Weights of a small mixture-of-experts language model, trained from scratch on English Wikipedia: 13 layers, 352 SwiGLU neurons an expert.
Below are experts of layer 3 (counted from 0) of a mixture-of-experts language model. Rows are named router (the router's row for the expert), gate (a neuron's input weights, with its number), up (a neuron's input weights, with its number) and show model dimensions 0-191. Each number is 500 + 50 x the weight over its row's rms, rounded and kept within 0 to 999. Numbers have three digits each.
After each expert's rows: a language model's description of what the expert responds to. This comes from a sample of Wikipedia text that the model never trained on.

# expert 12
router:538590501500491486561437512562444551576484483540426562527519620409507476460498485552514475531530447466529543540546425546488529498453457447371455573504592482423500506459547487472499486543553490498579372465450456534504403455472515515428525534498449517502521577610463539460479496450426481526361512484479552489483491470498447546544463466397498521649551537479434524492485455536509444462518389505490541506544585540432480509411485511456511511524515530470515562445462581566489418449551567549605468523512491581463468534431452514494511407535509564536478562550552427520573509407458507542
gate0:497526478486427500610568499436373540452564474472484490511419450529632526470481471543565558523536528564537524532567549403525450378492585616526542493526585536435468418564467490494453455536443443443595497448529490472503482478504501548508452446491464439493502447540524514504515485459491412474523412497458493508553529484440453489507478509485532495515530523598523394513475434434498501545518565536585448525463460513521489465523452497481531522579489479398525473537506504528557489554495516333443575550537509543484452437526578558563512485519559586515596559545555521487575446570397414507
up0:519476427528527552428461503439585476557440537478405462497534536537480598432505465580457441571460519557505473464469525499477543493469531502455547499560457415477517463465553470504424569491453447426536519568555483529474463504491605439504542476465572569545577474576443499440508580453478456551480570546526549399447479527438549487552517498502547526472488547427532585508486518524568407455515479454454419521521441468475366409365547460531479435496442505501481481424465566546568528530480488581406591551489443445614457429491427425516432514463474573469409558515490529523472497512546480461
It responds to: Competition verbs. Sports and career verbs and nouns such as played, won, competed, beating, held, plus match and tournament terms.

# expert 15
router:497493583449588441546467528503534541527530550561412493519515489453579523397413529567425500565476472513559551525540467601508507518449482415435440520580537404446520520462516456379515494496507495511511482461460498566505418459455558607474558573488453460454504541492505454474599497477433508572475545450509510599585476506459453526523482418434468513528512476461472492396449478511500481517453457489462491456485569535445448470507407604495470450535471444467577550453472543515527454501550536603488524500507517555400490598488562587458506420628458539588535519531564392519542514438444548517
gate0:417473422508479410431587608582409543485488621474437634574436524458483488498522496443522498529515450490580478512519479552518534555444489512476433443473472580593561570547598523519499456407638434587461503504574516480449453510470463446414501451413544486537508473404476520480488423439491562558476473554468550469446539464482558591465423472488595548501442513626509476543529485471500524512532487431501500536594520516471506484512492529544585505505537455525429459568501470533511521469474508449491538536433386550466466448496470541457435402518561481481468471545534504508479480475514451566
up0:411542524628438525572514550463537474457494529445551561466449539567456587456540433347481547460493490486447514510517380446497522487499531535593532508516495546528542510468358487381451511546492515495574503477579468500414502490481590478471497522517521543534579486522486501602473504501482494531444535518421476544463444482498552405507434536506459465512531437483508533511541621472561581449498520430535524604606430580485588559503532481549488457514529510504490530509554525469437513492549443402502561438466455498562564513488460422546531537471552484559492486476593488511420616536534529415
It responds to: Articles and determiners. Articles and determiners before a noun phrase, mostly the, a, an, The, this, including The starting titles in tables.

# expert 11
router:483542478462549391525459485476472530478517471496463494503481588455529513496462496500546488530498367462618587621582412514452478528451493468518523539527543458478471542498503539468423458525535466516508484469464427524446479438497556555446486537480480549527468580557458461494567514540452531538475492483449490478475428430419577506575404464442458487624601477526476576517421462445504441595384465499433515536535579555494426544440440534509490492528466491345616515497417494495487505525540496574551530526431521535405503498536519487477514459509390467541563518557600436526564499489410537500
gate0:541521483479528468516550491696484463493531435491490539523495430482561558506533442454541579422498551486515543518531533517553464408483488490461560520507527489513519556614477538498528349523540406516500498453607431533483467435402526499481463460593501527552583547522429446466523508535460536477547516447507471486475481433471543435590491536525501460591489513505460521632423499549517536487483571451484431505479452461503562653477562503447517526480410568438547490457485390570525518533474354420531511506541475585480472476482447436510545453550523456535503469574511466531560526558493519523
up0:493502453524523593541479451489468584521501509524502592469475565422475474519511534475537508590532472529496493456501455410546414523532519527529471509471526482466447506439510490454495563526359560512532506421510547533449552458497407589575466475471441550411520483460520462566498469450523488489504547528549452546471461503505475587454507478420501492478508509506398467450539561460543429431412532513536542515532519545460535508507490517403534547475590423418583556495516554416516486509505524566622485560508520577513556595516453551509431391489441593437441563401555593491584466470582634558
It responds to: Nouns and suffixes. Common nouns such as office, number, company, authority, suffix pieces like -isation, -iment, and double line breaks ending infobox fields.

# expert 13
router:568573544412599447509444524529461544443484475587483568537597524453616468447513534500487505573560531444537550528560473607451532595476473490450505553552536440469465550469549443475496469522472424499559402473532465540520442501460498587463505572466403518575497538563544407479486495446431530535451454392532459577509392474444491474556499431458481461568521443577499453476434478545539495542422458484523467418508592598487485500511459541497477487552524504416531548492454513541515448543579515566434526566529488484426530527507495530444512446584398474570509514562493468536579422433423497531
gate0:482538469504440499544412437466494501405514451556494532572546507482492535422447512516501579536469498500527524522447406454529386553445523446503542485544610398581438536491494512432495558547423520465534516523432526628541451495498475579480521564503517511470508503540519550561399616433492443426577526407407442561489487515504478524488505528523574526426559477503380567568539496497495495484577552471500473453555567506486556480470436439433423544492495472560523455455524545541551552597501510541505612525547453539501636553541533458484483506535448467509510511464440478518525516596383560535
up0:563507542498517565360536477559482518582427534506448496499471506566490528532540428523503449435509551526441491534611640600529510445480440492481469547564469494421536413499620437448501445476524515554528482455550455485488492484469524466502493504445446521495529522436492435381580394505448466492427514581449507492523508485527510454550528459406444467485520555483546492457534546477530445428430444518497597532418458546353491546563556532530603452518475506478499531550483519552489501437478508451537386526510527468483458350523547543450533446485540499460491495572478523511508516370575488479
It responds to: Numbers and counts. Numerals and number words giving quantities, years or ranges, such as 110,000, 1200, 78, two, three, four and million.

# expert 4
router:509606553410524456481484481509421539439508545578464491536519438448486450399436538525447441489458500450499520532577453502503499574421419485383518481519514414455519608484507421460568514505518433510544430482550471482551411501438538565430533589412452482447555575536527496550521433522436483557438472472485519529527531472427503474567484467481501521523526506542473562485423394546534497655434503493460521405580523532450444494446407558479528485579405507425564584483479535555468478530556462589516405530547502520480523517505596548481528488556420518539508503500566473518564490439433491528
gate0:533507488377468463529421479455506554557361487536438473527519576486421547554440488441507400511523490536455551433511546473473441438496452432540456441493483410460439540400453566497305488441478546519585492479459492528584515479490506486499495529564541459492521430558419433476442579537493445494506568538443531507527561523624495497560507461574502608536487517528510489476539396505505560495467485475553503489476532469465491564439498511513476490585548456479553550507459555489563481451530445469518475485547550521427592477478402555512388509475459606537480455475536508456612515437473541480
up0:439508564525508549602486498643424520473649483487465615571518453383510384497535504536477503545430537519490465481385510501545529538531522523525455552401540451537531504480528545510504513511486491571425452513534522449493566489520493475518453496383522500546528489472448514503574480460465465499456542521513524544493436520528461442438476522450529393557531555493429540517538476421510519431491394524476485553509463528521511491615421483503448542490470569494537408479472490564469477484477570492449404442615501452618457577475562460464568537538483494536465529545423491529345481518559494481
It responds to: Conjunctions and title markers. Clause-linking function words such as and, as, that, which, who, but, plus the closing = of article title headings.

# expert 9
router:495504573483545443542486442644475498505543576557401549533495467404542471427458527530491575569487482518445459576561464546541430521479507499496556517610531487423517561445552409452603443559547389472512503458532510507473431526473460527505479530492445486521520564591524473417548550486478458535416401500647519503574489458379426503494458425518490534495521424481507506472464440558566505616490409500442521509458500497509527538459413474517473442524489482469520507440451576552507475479567602551518390578481470484461496555500546548475584486468438485474534512511585497553469452447482467534
gate0:532472478478654501485544576477560474569472506473432494545535478606449420523473516447501516483471514461516492457513536397513416470433546555482500510532520541550526475503536534489454478539468443477570635408470422469441523476490501539436591536511496470427435486470556538448412510475520509534517551548528525426347493469524529508572514530518324506525497410493469467496519456483469579433548531502432492517544423473465536398591492591547446543545529425472462471465503528607481508519520514429460528504545450498481413547517521472562466476441495522595511490552646534516553429519509541487
up0:521448534514534473492489601522467566491511482550463509527506373475527383531562448484519514467533483560542487375489504487399463536543552523502575430588451426476468497480455497570455521433496495546477536434467480552471494517439447507512467512506549452423492565522588425444575422463519486441502475491495556521481556458497460502529376481560522484463513505462404495525552454528513557451542470512452430513470567513527544495400447539373464501538489509442524616460500532520492455529355502450546427413571474557397488434549492446546587470471453464535532390397467524555438422471472523539
It responds to: Foreign name fragments. Word pieces within foreign personal and place names, right after the first letter or syllable, e.g. V-ak-ifBank, D-z-hanik, G-in-zberg.

# expert 5
router:521552539457575511542464526516440498477468554514462501524493518461542504455440554547456490515552410459517466510552485566516505572442440446413543524518583401469543529427546421427511422512536492492549527530454459531525462506457523571475550564486395539435485555540520383418497533430458498518452465449525500561498430459454471508585499422404435408531536481524520569410461388499553473551463481544403505427508522553500518561484505564484542508522434468426511601419461509560465466568525506604531463570459464533378468583490529572507523490597462503562505539545556449598560551477433568509
gate0:548511574452428491524419497520450513467484521550473440515441572500397519507459365522469472494497487457512517446563389491631489517524566528443444462476568507573482540548455581447533430472536544462484521456583551550466495513443538469519433590425460530446495431559489595476485454445439384507596435534509487578461567559453522528473503506498410467469477439454487484551500493506536566459482435420501454401427490454431515521491404533399457473508542537506551472392502378523478519482588522397499506464466454535523468475442488572515504575490493577462465446463497496470567584522507520441
up0:487418591478594590485523507507556610453492589475491444547552495530443525535565588532498534444493535537416535425596500455475500429440468515485490540448454543480555488481428512579498507432439507528489394455493463432413535411461449417496444438607519607583507471493435533458480455530516517610493523461531514498567497528533466465445503512506508447551491479429538448494433484457483449482511560501581471600539499515560518489472508528525555431527395479490448491616507548490435589488473404480472523551421372423454552548531492447501497487531473482459491501469437572448390549485476505453
It responds to: Quotes and paragraph breaks. Quotation marks and punctuation followed by blank lines or section headings, e.g. ". before ==Biography==, in song and album lists.

# expert 2
router:525474469480597521526505534551451546518510552505410507625525573400574421463511585556528467597473377516562509549524422608443523470518493460492518479519554473403493585462480465464474492527478489482539397515517477541458466453487519521442513492398524545518520489564490476456513520453498511566510573442543542606538436467389471462570451434456478504583540504500470518408479458454571528565496366565514552502502544512413488504375478551436501467538473464451503533468442537536504522530573522539496412584487484507441439486442501571450547437554435452531572482552520447517519539444450581560
gate0:516494553470583524527530549471518405421460571511444451550512444523570471530450602552594448430475420538500449477487394479485501513529502477481483423460483435435421531531453494448466542512510550556443502528509492444524459577519402443543466513400548589519548511522542546468508476545479509597581514460435496537435452482434467447511527469459422508474557550455496548563595458479462474456570491552512525449453593537437449479505505564444497326491463557481457449516612388435538485459532538545441450524527452520394479502461546505453500537441551467560492451464486481482491477447479648488
up0:428496566522488494518508506550512495504607538570491604467526539479476465476517535464529513445473527489535446452570549480544587527484492550451426528532527508515602408480544498548571404517483558448610479532514360441528555460439521475489459513557459441533605445461464535389525533498645422416506454542461516475533597459431503504448488490530470501488432499498552404557454530500460563540569449491459385484509499457430461444511490495552558504411525461473505549478459467565432460542533442534509533493504490505493464432510480644546486459498551543439474492557523628517424406500457505424
It responds to: Names in sports text. Capitalized name pieces of teams, players and places in sports articles and standings, such as Celtics, Panthers, Bradford, Knuckles.

# expert 7
router:441537541468527506516462496514479577453489506570490501559560599459591500496514525559441545531519448502545483508593429555450556529394439452449508465570564428506516481475509468494520515514470497495580482509423460509448417503467605571408470555455390493491457545538481432405558488485462450568464454468531490567508420466446464525573480402458516520548610539512510493427449478489592509551529423465416508483476497531458443541481408588495478487577434446439545541515478591530494453538547556576455459559475422480414486575523541510447533458605398553492536577581515467545526467480435560462
gate0:459579495439491575508440509596416520481542489456539416574493510443581563483457568442440611564470541533518513504458435511565565565493562432467510409486538515517519555530406523478501539539476454511514489545452398491589468538477471576568508570476507470467398474455488553553516485518548502471518478463456492536572486492457427473520463535466672551477452453509498467507584527390533514523492498473455422533465400518485515447407432536524386567508557471476462503560549536491504513476514551533463513567453498522445488620556490559588509525538502487475466603526510421477463546626437439497
up0:504552465488502529452492453503527450546559438551503549470503479513431458517577468517493458508535502474491550492520498489532533507581501474562479569528382482555549449534543540520584530462576410415517505403618543508456434450628509375471562559474541565630538487420551495514435526537445509509490471577547525443490594504542497501506464490501368550603492455547526505543518519550456546493601485491457513498431558477607510451448454509496560434600624460573485501462523407501503457460529397495546512480434524430421496453539470576511514491434502468470487446483508598512482427460491449498
It responds to: Country and place names. Country and place names, often the second word of a compound, such as States after United, Kingdom, Netherlands, France, England.

# expert 10
router:497557536393549392532480525524431505499471555590491487516581491479505529415488505583468508597534430489548520584558409527467459544441468426438502514544542397477469551501550448396480471510547438454517440457450510507496397502475515559448554554459390509489525567561514430397547478508518484472502460435469451565487443447451497574590442472400413421551538558533517489453422419520535442489453456490473455447454599555441495497440475604524544473524483507486548558488472525515487429475547507576504484539522484574440542611542521471542512413576435561559580523494506473531538504516449526538
gate0:394543482432433529589484462518531556543587415507428524541472510495539566490479468548534408498614552511575474622502493404485435508500531586417529509436534456523439483441448510483529546570535529364474574478467499560539461436542506490520543516428533491518508458569452543496511557480488516507463493469507441492435512555533459512465508534622352438491542488530530517401496416489566508476488511534598421455383514528506552469445413457555527501491502586531584459519411575575528475567480486546490455498542522556513517473496462550491498491514512537625553491515480472443536458593427528509
up0:498523589479549531367517541382584531434487537476468481564442489544502539547462518464513511524459476437393528385483478497421522572505510441576534512505430584465491490548424504527424516521422450459487535455475406462531511492461559538498480519503451427499445489536512475475457428590539522415512560552543505550490501568473482505489547389505613529521436481486436402541587566441439506483550494472488462517518477522490435475510456508451449582509498376479408571438463483446450509419466552479495547482449528520411425475462461418466405465482416495465482440472547478502509465418517618429
It responds to: Line ends and part. Line breaks and pipe-newline row endings in tables and infoboxes, plus verbs after is like part, linked, created.

# expert 14
router:460565514537576434548417500502489498511596567661496497487527603423552501487448508537519480520525456493481556515583424540489511501450529479502503495538523462425499535518447413408545436537527410480581533449498480538464407490427564546512517443448444463575510609533477453490530511468455484528491473465470488509529422452504502527610447515492523506591527435498473448429455457479599508505573472410441507496465530583427445497492459556566527486468469541494467556399422551586545425471554544477563457532420514548468499572459571573435518443487389435534510540479581439544474433460420488509
gate0:593527458447452530491475500569529592524491434582350529500493355573472460611526496471523526529510418610480620556469525480492503491474522444538506524516483472561475526474512503396532467432505501417445513489520549483566569508432550550589517475610462464574502477499466430429513506424432481491503416411475412468465484476525479417482497457498566564515482436547476543518518410604468549453484422544529502443550537607468557509471421550448511459440512499548454560489504392472453500472488509439466554472490477466542531445495532589475463484522474500528529522504565548563510560523468387538
up0:467615553523499579470512488457369536503467450510526558478484414555433505544555560495458508520502486580454458423558523516518496467488605396412516502509515490541463438503503495491625430431562542518582497487505531541549555538501502444536477500545492447495590420546573553491450527397412477515465533597465516497478491466492604521450519543488450477486514505475495530592537524568453534447516435489519507489493507446403471479494504565464472454482471485487467523508559462397538554577475577477535560472571483467582511539588421595568525477464495474474574433529447600549601606466525378489
It responds to: Name word endings. Final pieces of foreign or uncommon names and words, such as Kogure, Chievo, Andes, Tahitian, Van Halen.

# expert 1
router:531566606477507446535462538522421474516449571570398551441498542430553428452498534543508449588540402477571508514573459573522468490440419490497484548531597409507504510471562423464477481552475514519495459452505532539545436437396498535451470542478465485521574562499521440441535501485487536540469553467444517540465483473438439472560459538478466526589540422545527528433404433575547486613400457456473470464475559576511453591522451542517440474486426509412545511445449492607516484545533514509475444571524505578403535529506551503501489490518481455589508511587542554536608468414546560463
gate0:506459468496555473482532474546488493460542382512498655446613441537562488588476578537394471556525446469529479573509525533461483550454512421462484441542526511510552573477548506516647409538483460458406486478494542508508409568603460471621474464553493494477502460469562487503403499537411601503578429514586512459473449530526528503474490531427394502504539537550536611429405581411553481451472474511496487474542449530533526549542508556487494541466456549440568508496452500463462503484509503563517493510500544493517602526541420468605533579457470491529484509517460557444544555499489472510
up0:489572497538458513425632444447417517542533532446391402509457469477473471497438526483591550443514455528521440477503492590452480509488531485548579496544515472450541530423525509546428529393463643482566431454493448553597534524549450428524586481497467457518467544556404528399430502491586456507597540541518515557619415506517446400465498442456490494542533463462501575495525474565534670494538485457549507495507517470411525525455446419492511499572508422589492486589514500469557464542466470511544521502469523501574468472500464463460439489487567514497527563511531482494532564482477540491
It responds to: Possessives and pronouns. Possessive and personal pronouns and 's, such as his, their, her, he, its, plus an opening apostrophe inside quotes.

# expert 0
router:544461549424592424569510549557488538449503547518469535575540594478469501393425545547503516524497445484532535545547412577462534526405434443424514537562529437552513579446506436397533518477456423514592468446512453531512402465411552573453547598475430473457519548506490471449612534451456534540466492433542479569543517404477462466528462444488499471544525504478508527444420423518492465536411436446439451482447496591508496537439414536551470447529432542524540562450425561505492462565531499551536453524531511523400555574541543536478508439574432519555571525515558492532557486505487555493
gate0:521496457549473586542426556537592414485558468514585454402465485549502452541533466510483421402477586442547490445591477481586472454528472514460551527488605579462515512515546397499536509585436477514437444477522504594446428427544484557469508513552572517505535548493493430503463534480540547435486489492506512351568524478520506525504557534524524509473504513450470505483533397523425449537492490487462574534616472495559395442529547535543556458483391584510499488524550445512448443494537406481489534443462474538490471406485450604541439528475459513577468550528544472545601461409432483527
up0:398458507413552538526550510453608441513506599498491466533472476536524493489509562529424476522500435647490428514540540503463546476503575478478485536503473561479450467478455458570590410439505493378474481439464437478485558573492355459512468409542466498486566554560453576520523530504580523499462498583457460625503500559467548389551567559479488550492397545454476379478540480463416563477498508416505464497480524507550435494544541477441502445462532480575490410560563419472436476472461487482465526468471544451482471400498482470476533482469431545416465558546494534550497444536500451496
It responds to: Table cell separators. Pipe characters separating cells in wiki tables of election results, sports standings and statistics, plus some at, from, can, will.

# expert 6
router:490508512420578466572448575444457480469493584563503527536610588486515530469536563527444446648492451545606520598545423524465516538452459500474447537513560490513417511447407479431548446521432443504511499427475510573528457514461514570445556571519417539514468523592519417491531399422417479552483447454496518589494441471453548469582478479506467525515513515519481465461458439525574444565492487405390454559480593582506531482481526536507451430508407497476489564454389523525535488471485591524447457521506468562438571526520470510467575447468492400496555560515556486530519483485486482509
gate0:472417540532490519555559430507533574435480471547524524456564537548565392503523488465457571554465486484443492491529541489381440554472524549431527490479555471462498609581560411474487562393567448535558509446459446599530522534511485508592580549540530525438493472502440507441572441502426532490537442442510516471508487463421439579550394537406394403505560462513507497520427537569537507492494350520447441472579478554528546496411530542507485449498466496471492454524534468522529503524449502526452558465507488439455523537512447561443585545483567458551474519495444561517593519476529468619
up0:567592514431467466468517558481461440514526546470529489596454503485483534537494468582494426533451551539541473522477522549524480537542470484494477481447433529582537442467532592588509496563444529465466429566579513500367497471476470529390458468430454448519497498554504568511473571513562462517421577456470510547450492510555525411475609448560559540539467512478382445475528475438480505442508624466497560530422586499464474466564506443488535512507495593436523578506476487494457502493495529515564485528571511635504564528457544395517441519528396524505572479513531412550408438520440566395
It responds to: Inner word fragments. Mid-word subword pieces in technical, biochemical and infobox text, such as exenatide, extracellular, metabolism, and spaces before numbers.

# expert 3
router:510521524518561458550476537497468500479491528550445495563543550501483519442485545578445479547513461438608531523572412567489511479458424476430555510572531384448479534457517454471532469504529469521541523535471436507493421488476556508428492609410452529482535553542477446480555549490409534558484486438484496547508421490497529467623475427428525515528484491505539522448390448493604432555507442441457443470518556598493487493444420565519532475562424498435596519430472545546484429515502571600455498492440416472415528585471542534432551485596402551586506580541506435543472536504437575474
gate0:533558436515481579566493524491433449550395474372461499571511483452559480519588500558472472478590412587429594503455462580454463514518435517460475545460442447535414438560426453516521527498529541563551491452530480503536501422423480566443461392484593515405559547493466482539577458486499529461463457508503540457475529504522509479504467501461500522448538475411634480448459569417542613485511434476478511423560581515538456511455507493360542519555388434427564491464531535561529517519482545499521506504482512485464517406453455466601523477533508477467494565514406508518522475472423483455
up0:538502479575575423413517584509498500427658448565486413461571479487490472494407496512572567482444455453561473455528581490495425413467544517602561476468483491412469531544560495496491451453506418523472534492395450454532529572585471517502489557562398546501396528572580418479535505481433464452437495473437536502479589543453473573534494444555545430493477536559484504512486505481430401495536558539451473512480428566532485481541455472603503429489540526520415470514526549463500561427424479556505500534545387518534423480521515577444448450510512505540578506473562510525584531471506485520
It responds to: Sentence-ending punctuation. Periods, closing parentheses and commas ending a name, number or clause, e.g. Ekaterinburg., 1180–1204)., and % signs.

# expert 8
router:515484540368598338590413499556524593416529549542479533598523518465555479444479614555423531539526430495468548524533463516487491465448450488469595491523552410468499549446517474446496462499554462485513450418485504588490465468454533535468510573431471455469470563544488448480590498488468546499475462461536506544520461457461436492559460444409490470457592509473479513464457347497589491500472485507481459430449603533507420513504485576522513454552486519457578598489499502608445471537535503559495497543466507524441585595553505578528514449540424480517519525537521445485494467487403515536
gate0:521517479485569525518417546634471574439649498615450489458579487522546493552536483441486545509548523546487604560487480573445570555532519450484525541463449549538407446537525510547431540537545460499510448506454522465524480554624584537494511557453494484508479526571504531444506552490515527525533517513476562466514493529567440424551458534570541463428472559512478499389512447448415437411462554469487493563594519495569446474536451399551491476526475460506537513560505507541475490455591485501545542404510652510508478461561539563455525522451542417468545424429588458482541537508455434537
up0:520598497444490416552551619493486511486489460426479525486471535481541569528466536509361487526597441510480556476547550520467434489525549532539543473472540643524482502513523471545455382509534457442440451458482500479516502538565450459503436513565486558473539529558458539544430432537470441459557567549530544548443477393503513463475493527508494546417440516552541453576531396506455614548487572449531459554443527540466577478539500559473424467549517440527495595532448481606602596466473510442431560569580509597432505502469433480535489557453455460438505464504569449484508469538549456485
It responds to: Infobox colons and coordinates. Colons after infobox field names like Country or ZIP code, plus degree, minute and separator symbols in geographic coordinates.